Experts of a small language model.
Size: 9 layers, width 256, vocabulary 16384, 30.2M parameters.
Training: 655M tokens, 13593 steps.
Below are experts of layer 4 (counted from 0) of a mixture-of-experts language model. Rows are named router (the router's row for the expert), gate (a neuron's input weights, with its number), up (a neuron's input weights, with its number) and show model dimensions 96-127. Each number is 200 + 30 x the weight over its row's rms, rounded and kept within 0 to 999.
After each expert's rows: a language model's description of what the expert responds to; "mostly gets" lists some tokens that are sent to it at least half of the time. This comes from a sample of Wikipedia text that the model never trained on.

# expert 28
router,242,190,172,240,211,216,189,195,171,170,165,212,215,176,204,191,208,171,204,214,188,220,160,242,159,147,206,202,212,190,233,193
gate0,171,202,246,201,177,201,173,240,153,194,202,247,209,222,185,212,237,165,216,201,223,205,201,207,146,235,144,184,192,192,236,189
up0,198,197,196,211,203,208,206,181,222,204,243,232,246,232,185,213,206,169,169,168,220,231,212,138,203,177,172,221,210,179,233,201
gate1,240,173,242,172,214,209,217,173,177,198,159,260,217,213,191,250,211,226,183,199,288,122,198,234,182,173,217,148,179,150,186,245
up1,225,196,214,191,185,214,208,199,225,249,208,188,161,206,234,189,246,192,191,236,169,216,203,203,206,190,211,196,196,194,210,166
gate2,247,164,182,162,225,175,167,223,245,139,220,237,211,193,209,209,191,224,168,170,188,257,194,179,219,171,201,209,209,173,205,230
up2,228,220,166,248,184,227,213,203,225,197,193,231,198,149,203,170,202,199,215,199,225,165,135,184,211,167,196,225,200,164,187,189
gate3,191,204,203,153,198,252,223,191,201,211,237,178,181,171,218,182,222,168,252,193,191,228,195,208,148,173,210,175,179,221,159,167
up3,262,192,214,190,232,260,215,202,206,226,221,227,224,172,250,273,243,219,159,145,194,239,206,223,175,198,172,205,210,222,256,216
gate4,252,226,194,218,246,212,197,185,233,217,192,181,166,226,183,201,173,211,194,204,187,180,247,242,203,208,229,233,178,234,183,206
up4,225,164,164,214,265,245,188,194,165,188,171,204,141,194,167,153,227,184,182,241,227,118,191,190,224,197,183,159,239,167,183,228
gate5,195,220,200,207,207,199,259,181,207,219,217,186,202,156,179,254,214,213,204,220,251,276,248,190,194,220,216,185,228,234,214,226
up5,207,225,207,208,190,230,231,187,174,215,227,202,204,197,256,162,185,209,215,185,179,166,157,256,181,202,225,156,191,187,211,216
gate6,202,223,189,224,206,124,163,195,222,196,172,234,144,186,201,236,155,214,176,191,242,138,175,198,199,184,153,198,201,208,183,231
up6,155,153,156,247,189,200,209,187,144,204,201,172,176,227,194,226,178,173,195,213,190,170,174,206,236,226,208,202,178,226,201,180
Description: Prepositions and the following word in definitional sentences about albums, songs and films, e.g. album by American, in D major, reviews from.
mostly gets: " from", " with", " in the", " from the", " by the", " as a"

# expert 27
router,189,203,165,224,243,209,211,196,248,166,173,187,233,184,204,188,162,206,197,231,185,231,166,235,164,183,234,197,232,201,198,201
gate0,176,213,262,238,196,204,193,155,175,205,183,208,127,181,143,163,207,215,205,195,218,199,206,170,193,212,232,217,139,233,209,223
up0,164,199,198,185,234,175,239,159,184,197,203,167,198,165,200,185,152,209,164,189,210,201,190,177,220,217,219,200,302,186,224,231
gate1,252,190,194,205,212,202,207,222,220,186,196,199,173,181,168,204,228,283,206,276,159,172,215,212,247,216,176,212,221,218,150,206
up1,206,174,221,192,271,214,140,227,192,207,229,179,195,168,179,212,245,194,245,190,178,228,229,202,180,251,181,232,216,187,198,172
gate2,118,227,172,196,174,272,177,200,224,176,176,183,185,171,198,168,239,220,242,245,198,276,213,234,186,250,202,243,158,205,269,239
up2,143,178,182,174,176,238,257,186,204,198,189,189,180,206,247,176,212,192,191,220,191,242,202,165,142,290,238,236,217,197,193,181
gate3,223,194,189,214,229,155,216,197,175,201,202,220,168,190,244,234,172,146,247,190,244,237,146,206,225,172,202,162,193,178,208,200
up3,145,230,186,123,224,181,202,176,221,199,262,176,172,219,193,213,221,206,139,132,223,203,213,204,206,205,191,205,217,204,184,213
gate4,210,227,229,253,268,186,207,216,190,215,195,174,205,205,241,181,208,217,208,229,234,229,246,254,199,203,148,186,215,191,235,206
up4,198,178,206,254,241,220,200,186,226,176,173,188,176,224,125,233,202,223,145,189,219,200,222,244,250,171,226,199,194,204,173,233
gate5,166,196,198,197,299,205,222,244,218,177,242,164,209,218,134,186,218,166,218,178,180,169,140,154,207,213,215,216,151,124,172,206
up5,166,210,197,222,201,222,175,209,187,212,225,212,173,159,209,230,235,172,208,171,197,207,166,172,184,158,223,227,185,198,147,191
gate6,172,177,175,204,243,177,201,222,220,202,162,175,254,139,213,199,176,220,202,194,208,209,143,247,186,231,145,182,236,273,178,215
up6,190,252,239,173,203,212,229,161,130,188,214,204,191,155,212,193,208,180,204,202,177,182,239,245,170,209,239,179,153,186,198,206
Description: Prepositions and conjunctions in running prose followed by the, his or a, such as with his, by the, during the, and.
mostly gets: " of the", " to the", " for the", " his", " in the", " with"

# expert 9
router,187,186,209,236,229,212,149,165,215,158,178,203,236,216,164,227,187,256,197,240,170,227,137,237,210,209,258,196,272,196,246,188
gate0,266,212,248,196,148,207,198,187,200,163,194,220,228,201,222,195,238,200,190,209,188,214,170,192,211,202,171,210,193,199,145,189
up0,251,183,223,256,180,236,193,183,249,192,204,154,191,184,133,228,161,211,215,196,203,191,189,233,199,201,222,244,177,155,179,181
gate1,175,174,220,188,256,205,130,207,243,220,209,177,215,185,163,175,200,206,205,169,231,232,177,208,232,217,224,228,158,204,254,210
up1,206,187,215,216,145,215,200,192,239,207,203,204,214,238,225,232,187,181,158,181,203,171,196,170,251,213,152,178,214,189,158,188
gate2,178,176,195,189,232,217,205,214,197,158,217,234,196,287,201,213,218,185,169,169,189,192,153,170,255,166,247,246,198,225,204,175
up2,243,211,230,182,194,186,200,185,200,194,145,203,226,208,146,231,229,209,205,218,148,234,192,200,182,212,150,251,207,216,202,189
gate3,207,175,236,224,190,178,192,145,209,188,158,201,201,172,226,213,209,209,219,245,247,203,193,205,220,263,202,212,212,184,221,193
up3,189,196,176,195,213,220,230,206,188,267,227,165,162,187,196,227,195,234,199,249,216,228,206,209,232,207,175,176,214,221,236,201
gate4,201,178,215,173,194,215,198,198,158,234,211,194,159,198,198,183,170,195,200,190,253,157,158,207,153,204,161,144,208,148,166,236
up4,183,223,183,157,208,169,204,258,216,187,212,310,192,223,190,134,204,187,162,211,184,152,206,171,152,191,214,171,205,158,183,196
gate5,194,225,195,232,165,159,197,208,204,208,164,212,253,210,183,231,209,260,157,187,223,223,238,228,192,225,227,204,173,182,179,219
up5,213,203,244,189,282,218,218,206,237,221,204,198,187,221,181,216,196,210,186,235,206,173,189,281,160,206,160,209,206,219,158,237
gate6,273,161,210,235,212,274,193,243,256,199,242,160,206,221,216,174,183,199,186,167,224,174,239,182,243,194,200,196,211,235,226,164
up6,196,177,212,184,199,194,163,208,209,243,196,189,214,208,191,237,204,247,197,225,189,218,205,163,197,245,233,207,172,251,246,199
Description: First names and surname pieces in lists of people, e.g. John, William, Galambos, Goldwire, Mackey, and pieces of foreign place names like Jakarta.
mostly gets: " John", " William", " David", " Sch", " George", " Mor"

# expert 31
router,182,188,168,258,208,238,151,151,219,148,161,168,205,221,205,220,185,241,180,240,188,221,156,256,239,225,273,142,214,192,223,181
gate0,183,205,209,172,250,180,172,146,150,193,193,183,189,167,182,171,234,232,215,181,84,215,200,223,207,196,177,98,220,225,173,178
up0,171,186,187,206,173,226,246,170,239,227,163,220,191,217,186,163,217,223,171,229,200,200,173,229,191,202,193,207,160,152,233,230
gate1,233,226,185,253,185,209,158,291,211,210,220,160,161,221,227,173,174,237,255,270,195,236,166,232,173,131,244,167,217,157,171,229
up1,180,177,180,187,194,205,186,179,141,199,184,181,198,210,211,269,184,219,198,202,180,163,213,184,264,196,199,231,214,184,194,235
gate2,209,202,170,174,197,231,215,178,193,228,243,169,186,219,227,159,228,196,198,185,254,248,159,160,173,210,158,187,182,225,177,222
up2,182,221,243,215,213,203,170,179,172,215,196,180,194,170,200,195,179,221,183,173,208,133,224,262,218,218,153,227,246,204,222,202
gate3,213,198,163,231,186,216,228,212,211,211,165,214,223,223,151,215,220,172,167,225,180,157,208,207,184,219,236,218,129,187,205,190
up3,203,172,194,190,145,163,197,162,177,184,147,161,188,199,154,189,221,235,132,208,178,203,212,182,143,175,191,219,179,133,181,207
gate4,184,215,147,199,209,229,203,190,189,167,193,198,250,203,182,252,229,218,210,203,147,219,220,162,237,197,226,189,173,213,208,214
up4,249,116,163,213,194,196,182,211,200,201,204,191,129,171,176,247,208,142,196,221,178,230,240,155,252,192,163,174,191,186,198,206
gate5,222,214,211,147,187,185,113,166,194,223,199,207,172,204,173,215,220,253,221,234,167,175,252,209,231,192,217,171,235,189,166,154
up5,196,207,161,213,190,198,206,221,276,222,201,164,192,153,203,198,212,169,201,169,171,198,189,198,217,208,193,197,158,166,209,209
gate6,178,144,209,217,213,194,216,194,153,185,142,216,207,261,201,250,263,207,195,245,180,152,195,217,246,183,182,159,174,191,188,219
up6,170,233,133,194,229,218,243,197,178,223,217,178,220,148,241,178,195,212,211,129,143,202,199,163,173,223,183,154,212,221,138,130
Description: Later words or pieces of multiword proper names for places, institutions and people, such as King-ston, Williams College, Jimmy Carter, ville.
mostly gets: " United", " New York", " University", "ville", " Army", " Thomas"

# expert 37
router,174,208,149,244,246,227,162,194,191,193,195,224,216,222,194,180,209,200,192,208,173,212,179,178,197,162,203,184,198,217,230,230
gate0,190,216,222,213,194,184,216,220,202,253,182,195,214,192,221,187,193,231,251,205,171,167,220,230,163,173,183,240,222,241,234,234
up0,160,214,236,158,192,209,266,222,215,236,202,180,196,150,232,150,178,170,182,243,225,242,124,188,220,168,222,152,228,137,191,281
gate1,223,223,219,178,212,220,175,205,192,202,217,231,244,180,168,228,231,168,247,208,197,204,152,200,252,195,190,190,205,199,199,232
up1,230,172,164,291,164,225,220,205,174,214,169,186,239,197,219,177,183,201,158,201,184,223,229,222,138,229,173,158,198,212,236,223
gate2,213,159,188,198,215,208,194,204,149,239,190,254,180,195,201,144,226,191,191,183,246,214,242,198,184,207,158,200,175,230,147,204
up2,165,192,239,186,187,236,238,157,170,191,249,147,207,199,230,185,192,266,163,233,247,182,187,214,182,204,218,168,209,185,194,180
gate3,155,231,189,199,223,194,203,179,192,215,181,179,219,249,221,190,181,231,183,147,176,261,192,188,171,162,241,185,201,200,236,221
up3,186,183,152,168,181,219,234,223,216,195,200,250,216,189,201,219,174,175,230,199,229,175,184,189,167,225,202,169,214,241,215,224
gate4,213,184,201,195,202,200,180,174,209,215,180,167,166,214,186,231,229,142,167,173,191,189,187,230,220,224,226,169,145,202,201,156
up4,196,234,202,181,215,210,154,218,247,159,175,211,173,198,239,222,233,227,211,179,178,158,207,218,190,194,230,170,129,235,230,154
gate5,184,210,175,242,180,200,207,200,210,168,204,166,192,205,148,185,261,219,154,134,174,242,168,218,146,140,201,162,214,175,205,231
up5,208,247,227,177,166,193,160,185,175,159,192,210,222,160,209,232,205,196,243,212,203,222,222,234,158,226,234,215,170,181,182,175
gate6,149,210,147,169,213,208,207,257,155,171,205,237,198,204,214,253,204,179,192,225,184,219,233,205,223,202,132,187,203,208,202,211
up6,249,204,237,208,176,142,197,209,209,190,167,199,213,240,174,236,221,248,225,176,193,185,179,227,198,153,206,207,197,144,209,182
Description: Team, league and event names in sports tables and results, e.g. Plymouth Argyle, Segunda Liga, Padres, plus dashes and pipes between scores.
mostly gets: " Th", " on ", "On ", " United", " Fl", " at the "

# expert 14
router,221,199,192,235,220,227,162,171,202,174,153,227,200,171,175,193,199,215,180,199,223,208,154,211,195,140,232,175,185,204,248,201
gate0,161,194,247,177,193,188,185,207,192,207,242,186,188,196,204,180,184,207,183,237,159,226,178,219,156,241,162,234,212,189,200,207
up0,133,220,209,212,259,199,167,258,230,216,180,198,198,190,227,203,257,203,213,191,219,167,199,175,222,161,172,196,195,225,193,158
gate1,234,177,212,156,155,201,181,245,198,208,214,211,207,231,122,155,230,212,197,216,150,202,210,188,203,162,158,193,188,185,198,176
up1,197,240,205,245,192,197,181,172,156,179,239,183,231,184,184,194,212,217,204,219,235,165,182,129,167,225,141,202,214,187,185,193
gate2,199,242,223,207,261,239,199,186,202,151,214,197,191,201,156,219,191,201,274,237,168,271,199,171,207,203,214,255,199,144,270,167
up2,238,220,201,197,231,186,211,176,192,183,239,173,184,219,253,171,212,217,199,206,173,175,221,218,204,151,192,161,218,176,213,165
gate3,250,231,177,166,182,197,168,202,263,162,199,238,208,178,204,229,233,194,169,184,189,205,179,185,195,195,182,212,162,165,219,213
up3,154,239,175,202,229,193,248,256,198,175,188,185,181,182,113,217,168,190,228,199,200,143,184,225,179,234,168,141,205,243,224,224
gate4,166,213,186,141,198,245,234,258,231,204,258,246,187,213,191,156,253,180,156,196,183,140,206,215,228,195,208,233,164,217,257,168
up4,166,188,172,184,183,191,236,196,203,201,223,262,151,215,163,220,198,174,144,174,196,167,159,187,195,152,198,218,180,230,234,226
gate5,180,177,200,222,257,247,189,209,224,208,190,133,189,220,169,169,166,188,227,156,220,174,249,195,200,180,179,196,181,190,259,171
up5,201,217,223,189,237,205,220,204,225,212,203,179,166,187,215,142,218,244,233,256,186,228,157,243,220,219,218,212,205,215,210,182
gate6,214,205,207,271,209,222,155,190,201,206,179,201,248,142,217,203,259,152,201,199,209,204,208,186,195,189,222,216,194,148,227,191
up6,218,227,179,221,123,224,223,177,211,151,145,177,216,125,215,191,228,214,170,238,168,205,174,203,154,193,202,214,240,216,182,143
Description: Number words, ordinals and counted nouns in sports and demographic text, such as two, first, 34th, people, million, %, team, game.
mostly gets: " school", " million", "%", " game", " state", " Award"

# expert 0
router,176,203,205,258,215,220,106,159,228,165,167,199,236,207,185,212,192,237,195,235,178,228,157,259,201,203,232,174,240,204,232,161
gate0,120,215,179,237,225,198,231,187,244,140,101,148,243,165,159,196,196,229,167,175,161,243,131,174,190,236,274,213,212,199,226,211
up0,244,256,216,186,164,205,199,183,182,180,201,196,185,203,234,248,205,206,141,197,220,215,197,209,237,212,205,160,147,209,221,240
gate1,184,195,203,220,175,198,217,150,146,188,232,204,233,189,196,231,126,215,216,179,120,197,192,151,204,218,205,215,209,253,168,221
up1,228,152,211,237,226,181,162,206,205,198,209,204,195,188,128,239,187,192,176,167,210,232,184,248,260,135,188,216,263,271,186,167
gate2,197,193,227,215,172,162,222,247,188,200,147,189,235,232,253,143,180,202,206,162,211,208,197,180,189,192,167,171,223,153,157,161
up2,220,221,191,223,226,249,196,189,269,245,236,219,195,202,168,218,222,244,234,157,215,204,128,231,153,179,188,148,202,207,196,256
gate3,188,166,228,196,178,251,199,212,225,259,192,179,230,219,145,200,153,196,215,155,162,199,172,196,173,203,231,202,204,191,172,191
up3,201,216,245,194,221,200,190,217,222,201,240,225,243,188,161,135,251,204,167,213,191,189,165,192,145,182,199,186,143,196,144,194
gate4,183,257,187,224,218,243,227,136,230,198,190,189,242,224,211,227,183,179,171,194,218,166,220,172,151,258,179,176,217,239,219,206
up4,170,202,190,143,261,298,171,191,208,226,130,258,166,196,166,158,199,214,187,179,204,198,235,233,178,199,142,177,218,167,244,206
gate5,249,235,170,239,161,144,167,243,268,242,180,170,260,171,188,225,187,185,209,196,185,200,217,260,219,201,222,215,155,220,238,154
up5,160,208,168,216,134,206,223,170,188,180,216,205,157,194,200,204,181,195,226,189,189,241,223,190,183,191,189,194,132,186,130,235
gate6,185,182,203,216,248,184,187,232,227,188,221,246,226,204,209,234,207,177,195,195,160,219,205,200,190,263,253,167,221,179,193,170
up6,162,223,190,219,213,220,161,208,178,277,258,197,200,224,218,192,134,204,232,147,257,166,258,192,126,169,194,183,236,250,226,173
Description: Middle and end pieces of personal names, often non-English, in tables and lists, e.g. Tia-foe, Żurak-owski, Aniek-eme, Mar-co.
mostly gets: " John", "ara", "ana", "é", " David", " William"

# expert 7
router,194,200,154,241,246,213,189,197,210,157,165,251,232,221,215,202,156,176,169,237,223,201,180,226,172,169,215,179,198,191,218,212
gate0,173,192,202,148,207,200,201,179,125,220,205,208,169,147,177,263,185,208,186,206,201,226,207,174,205,232,226,192,173,248,204,196
up0,201,225,214,205,200,189,189,238,214,167,218,206,232,212,254,185,209,182,163,153,218,107,131,163,161,205,208,184,202,207,210,196
gate1,191,208,223,188,193,232,229,218,208,205,248,157,141,157,182,217,220,208,193,218,178,202,177,251,209,218,204,180,191,226,207,231
up1,222,243,194,192,181,159,165,249,216,198,182,183,204,243,196,212,182,197,177,217,233,239,224,231,181,191,214,202,187,221,206,221
gate2,231,165,243,213,210,210,200,198,200,177,209,261,206,200,169,180,208,213,181,217,259,178,188,220,166,138,184,203,122,185,230,239
up2,184,205,149,250,179,186,218,216,169,169,181,180,194,227,181,186,190,224,183,209,169,130,193,222,154,219,195,251,178,198,168,213
gate3,192,230,219,215,200,206,194,211,197,240,179,196,177,214,200,217,225,209,206,228,170,178,148,214,249,197,193,221,209,210,228,210
up3,182,195,238,185,188,233,243,171,220,182,204,230,245,199,197,211,168,227,207,187,261,206,233,157,124,194,253,160,158,187,193,193
gate4,153,161,179,141,227,203,194,217,186,171,211,195,193,246,244,239,219,146,202,207,159,176,184,206,172,198,133,166,253,189,225,216
up4,259,199,198,250,148,211,196,229,204,227,198,147,182,219,190,193,173,200,226,217,238,217,204,202,150,222,175,188,180,196,218,265
gate5,198,144,171,215,145,185,218,172,209,193,164,224,181,187,238,151,143,282,215,193,253,227,175,164,186,205,190,197,203,188,218,231
up5,190,192,213,193,174,213,236,179,183,203,234,268,202,161,200,191,138,201,217,230,205,208,168,216,240,225,212,232,195,219,178,189
gate6,173,147,213,165,164,197,180,193,157,248,175,158,180,220,188,166,254,223,163,202,277,204,204,156,246,181,200,221,156,232,171,191
up6,175,240,246,224,213,170,183,198,195,218,222,170,215,178,197,214,188,218,210,190,160,254,173,251,202,191,220,187,214,170,191,198
Description: Function-word phrases in running prose that introduce a noun phrase, such as in the, of the, is an, served as, Alabama's.
mostly gets: " in the", ", the", " of the", " as", " from the", " is a"

# expert 29
router,227,205,158,208,235,217,176,174,215,180,191,235,243,148,191,214,134,211,159,205,194,248,195,211,173,156,222,174,210,181,246,209
gate0,189,226,149,188,207,223,212,258,180,187,233,236,225,221,227,256,210,212,213,183,171,241,226,251,238,179,243,174,231,191,183,209
up0,190,207,247,189,228,186,249,167,253,214,201,195,179,170,236,179,246,252,184,272,217,178,201,198,195,224,167,170,227,192,197,164
gate1,241,190,178,229,199,266,278,184,187,169,171,221,168,191,241,158,189,211,231,169,204,236,168,214,215,195,205,197,193,225,247,207
up1,132,172,177,225,218,173,179,193,133,214,218,229,203,189,235,187,144,206,230,249,285,220,202,172,195,206,147,212,209,194,203,196
gate2,192,212,162,169,209,168,205,187,248,186,174,297,247,180,232,217,206,197,223,180,215,193,209,199,230,237,231,159,144,167,218,167
up2,203,236,239,201,169,241,181,232,210,244,267,115,177,226,169,212,215,212,219,190,178,169,175,180,178,153,179,178,243,173,164,219
gate3,189,246,161,225,201,197,251,177,216,216,196,169,170,168,226,200,179,178,187,242,293,169,166,241,188,164,194,180,169,209,185,174
up3,182,214,192,157,156,196,180,145,197,127,192,186,182,153,199,224,183,246,208,184,211,168,235,195,191,173,248,180,216,176,194,185
gate4,244,215,207,180,221,181,185,221,200,177,190,170,205,201,216,258,259,174,185,172,248,225,234,212,160,197,212,199,187,210,213,178
up4,155,215,189,228,170,233,252,241,270,145,215,170,177,117,219,151,144,239,213,179,234,168,178,205,140,219,214,220,196,200,173,141
gate5,218,199,181,212,218,225,192,212,195,207,178,203,210,241,244,172,215,214,206,157,147,230,171,225,248,158,171,196,186,213,235,193
up5,208,185,228,118,203,155,234,205,210,171,219,188,206,223,207,235,179,210,200,176,185,147,168,193,186,173,181,188,179,195,231,210
gate6,226,184,175,249,225,226,180,195,230,201,242,170,227,197,189,243,206,140,209,200,224,147,222,165,227,126,212,256,161,181,167,176
up6,178,216,201,182,208,143,213,169,180,270,201,226,196,189,264,213,219,234,173,248,269,173,231,214,255,238,219,156,176,249,157,211
Description: Prepositions such as for, with, in a, plus adjective and noun completions in expository prose, e.g. decisive, special, recognition, detailed.
mostly gets: " in a", " for", " many", " of his", " over", " of a"

# expert 32
router,227,202,213,220,201,220,153,194,206,151,170,220,222,197,200,220,234,195,216,235,214,232,141,224,219,201,227,198,252,231,219,198
gate0,139,186,267,190,177,187,216,257,191,220,155,191,191,178,238,214,249,222,187,190,195,167,178,257,171,203,206,202,165,168,213,201
up0,162,218,214,135,191,203,239,189,196,172,173,197,250,167,219,234,210,221,142,213,215,244,176,166,272,141,291,223,179,207,175,257
gate1,200,167,227,200,227,207,199,235,204,158,176,220,183,230,171,180,199,145,180,208,165,251,222,191,233,115,255,203,263,257,177,274
up1,236,209,218,201,228,163,208,211,265,232,188,210,141,231,226,214,229,182,236,196,199,240,169,209,239,240,202,174,181,169,241,238
gate2,226,143,183,202,202,194,170,186,257,196,239,221,208,146,242,227,208,154,180,247,259,223,199,184,197,221,197,228,201,184,171,227
up2,213,161,168,197,197,203,212,202,171,158,203,212,204,182,267,178,187,124,212,194,221,195,203,260,226,236,200,238,200,219,193,197
gate3,280,197,174,163,225,214,245,155,230,186,157,258,175,205,218,202,254,193,179,227,204,207,236,253,200,153,179,181,185,191,173,230
up3,218,127,180,156,192,220,254,163,132,186,191,249,232,257,240,242,218,204,156,134,231,178,203,207,193,257,218,179,165,174,185,247
gate4,198,200,196,240,235,188,186,217,199,202,190,184,238,208,183,186,245,234,168,221,192,201,197,163,231,222,182,201,217,198,246,167
up4,137,166,191,126,179,200,225,171,201,139,222,173,227,205,181,226,174,173,204,213,203,192,212,193,195,182,241,197,179,224,151,164
gate5,216,177,228,260,228,190,198,200,207,176,195,169,197,231,252,212,203,212,179,226,182,155,203,204,261,252,128,233,217,233,239,239
up5,209,197,190,258,191,168,194,259,193,192,186,176,248,127,218,196,218,191,172,209,166,217,168,174,217,228,145,174,166,196,230,183
gate6,191,166,204,200,225,221,236,218,190,173,232,221,261,213,127,198,238,200,227,171,227,221,211,175,241,164,217,217,137,253,175,221
up6,216,211,189,211,235,198,214,127,221,175,232,251,239,223,199,209,279,102,229,190,217,244,183,144,234,140,173,226,165,207,185,215
Description: Capital letters starting names right after a space, comma or bracket, often foreign or botanical, e.g. (Keller, Guy Roland Ndy, Caesal-pin-ia.
mostly gets: " Z", " | K", ", K", " K", ", D", ", H"

# expert 33
router,213,205,169,193,210,225,184,187,194,141,219,214,241,201,183,250,221,222,175,201,201,222,163,221,165,180,245,170,227,181,236,182
gate0,193,215,144,204,192,167,160,176,186,243,228,149,186,201,224,215,220,225,233,169,250,193,223,158,212,220,191,215,242,221,168,216
up0,259,153,192,191,166,230,180,225,201,187,177,221,234,248,183,263,221,122,180,191,171,171,256,237,210,193,216,232,194,175,217,239
gate1,200,212,183,186,178,185,198,181,222,209,143,184,183,159,235,173,172,159,162,184,289,160,237,210,216,212,212,168,233,191,190,164
up1,199,201,205,202,234,177,187,251,176,147,203,181,241,223,225,219,266,198,199,184,138,192,199,170,199,177,192,248,168,199,117,209
gate2,201,217,187,160,226,186,148,188,214,187,190,228,224,218,169,200,173,240,150,186,161,242,161,212,212,219,185,202,126,238,172,150
up2,172,210,211,212,176,208,247,227,197,209,190,182,180,181,215,190,213,211,190,175,231,200,248,181,186,210,238,210,215,149,200,275
gate3,202,216,168,189,198,200,179,233,167,214,204,200,205,182,184,232,200,234,197,226,198,201,234,232,203,218,218,189,236,217,182,199
up3,211,223,221,190,204,201,223,207,182,196,211,184,182,175,204,203,210,132,199,144,234,202,210,253,205,228,206,196,228,186,216,249
gate4,210,227,190,191,234,194,203,160,197,210,209,229,198,237,243,161,175,248,206,177,148,209,216,223,193,193,212,220,195,192,232,263
up4,238,169,205,176,167,245,184,149,123,191,238,202,198,223,180,213,211,173,262,194,202,180,244,170,100,225,217,177,176,153,227,167
gate5,207,285,223,212,233,172,251,194,176,218,199,203,201,223,170,193,176,230,153,208,185,174,167,194,197,220,250,231,215,236,210,210
up5,190,181,287,218,175,164,238,104,212,216,250,251,194,169,204,277,276,199,177,173,170,217,186,154,203,190,221,168,177,149,183,182
gate6,162,196,159,235,159,169,188,214,162,171,199,195,223,262,203,247,199,223,203,213,199,221,143,196,169,193,154,220,230,188,298,202
up6,205,168,232,157,189,209,167,196,169,174,232,182,201,225,235,222,172,212,199,250,187,201,265,152,214,247,194,195,167,148,194,220
Description: Common verb and noun stems and word beginnings in prose, often before -ing or -ed, e.g. work, film, support, assess, implement, financ.
mostly gets: " work", " film", " show", " support", " design", " found"

# expert 1
router,229,201,200,235,219,228,144,156,197,151,183,198,238,228,195,207,211,232,207,217,180,216,171,235,232,213,230,197,241,216,258,198
gate0,154,179,178,152,202,228,164,214,119,195,203,182,166,181,237,192,192,184,223,135,222,218,204,213,178,209,194,151,290,230,215,204
up0,214,214,210,110,206,223,222,142,253,193,234,186,221,153,221,177,215,223,127,268,232,184,202,187,212,118,261,174,192,209,259,210
gate1,219,205,163,189,194,215,200,227,213,228,248,140,180,213,200,191,189,208,128,199,201,217,163,176,236,223,152,226,213,200,194,205
up1,232,245,202,223,179,179,170,214,244,231,170,215,230,233,177,216,223,209,185,200,202,219,202,215,219,204,190,196,199,205,173,166
gate2,182,204,243,198,197,183,196,193,231,221,197,176,161,194,206,214,215,208,215,254,131,225,169,244,229,210,203,208,194,223,223,239
up2,148,204,162,193,239,230,202,186,171,195,227,204,164,195,223,233,194,168,198,180,197,171,245,197,198,168,231,179,182,238,221,212
gate3,186,178,196,199,199,185,236,206,220,173,182,184,194,216,147,114,211,207,157,220,248,243,179,180,216,169,188,186,198,243,230,221
up3,149,230,248,251,254,217,167,133,184,172,215,281,204,218,198,193,157,214,230,208,221,195,270,187,198,231,193,222,256,188,221,165
gate4,239,182,237,212,224,209,199,177,199,194,195,106,264,205,189,223,190,229,210,214,216,271,204,201,225,189,198,199,204,208,183,183
up4,178,243,251,254,170,237,226,233,197,149,144,223,200,162,210,211,180,203,177,214,250,191,223,230,151,236,179,244,177,225,196,214
gate5,205,254,210,210,225,190,217,176,161,216,190,226,228,203,240,211,215,211,198,139,201,189,199,204,177,218,242,155,247,142,183,227
up5,208,206,203,212,209,279,196,172,238,234,214,199,178,212,222,226,151,172,195,209,183,173,146,230,194,192,209,201,217,208,250,202
gate6,162,221,206,203,180,262,147,200,203,199,206,181,259,221,184,233,193,178,247,173,162,260,182,242,243,193,212,229,166,221,190,201
up6,193,216,192,142,241,140,130,172,262,214,227,149,174,158,209,211,175,200,162,195,196,231,201,214,202,200,236,217,232,198,223,201
Description: Capitalized first pieces of place and proper names after at, in, of or table pipes, e.g. Gold Coast, Laos, Leith, Prome.
mostly gets: " Z", ", S", ", K", " of B", " Y", " K"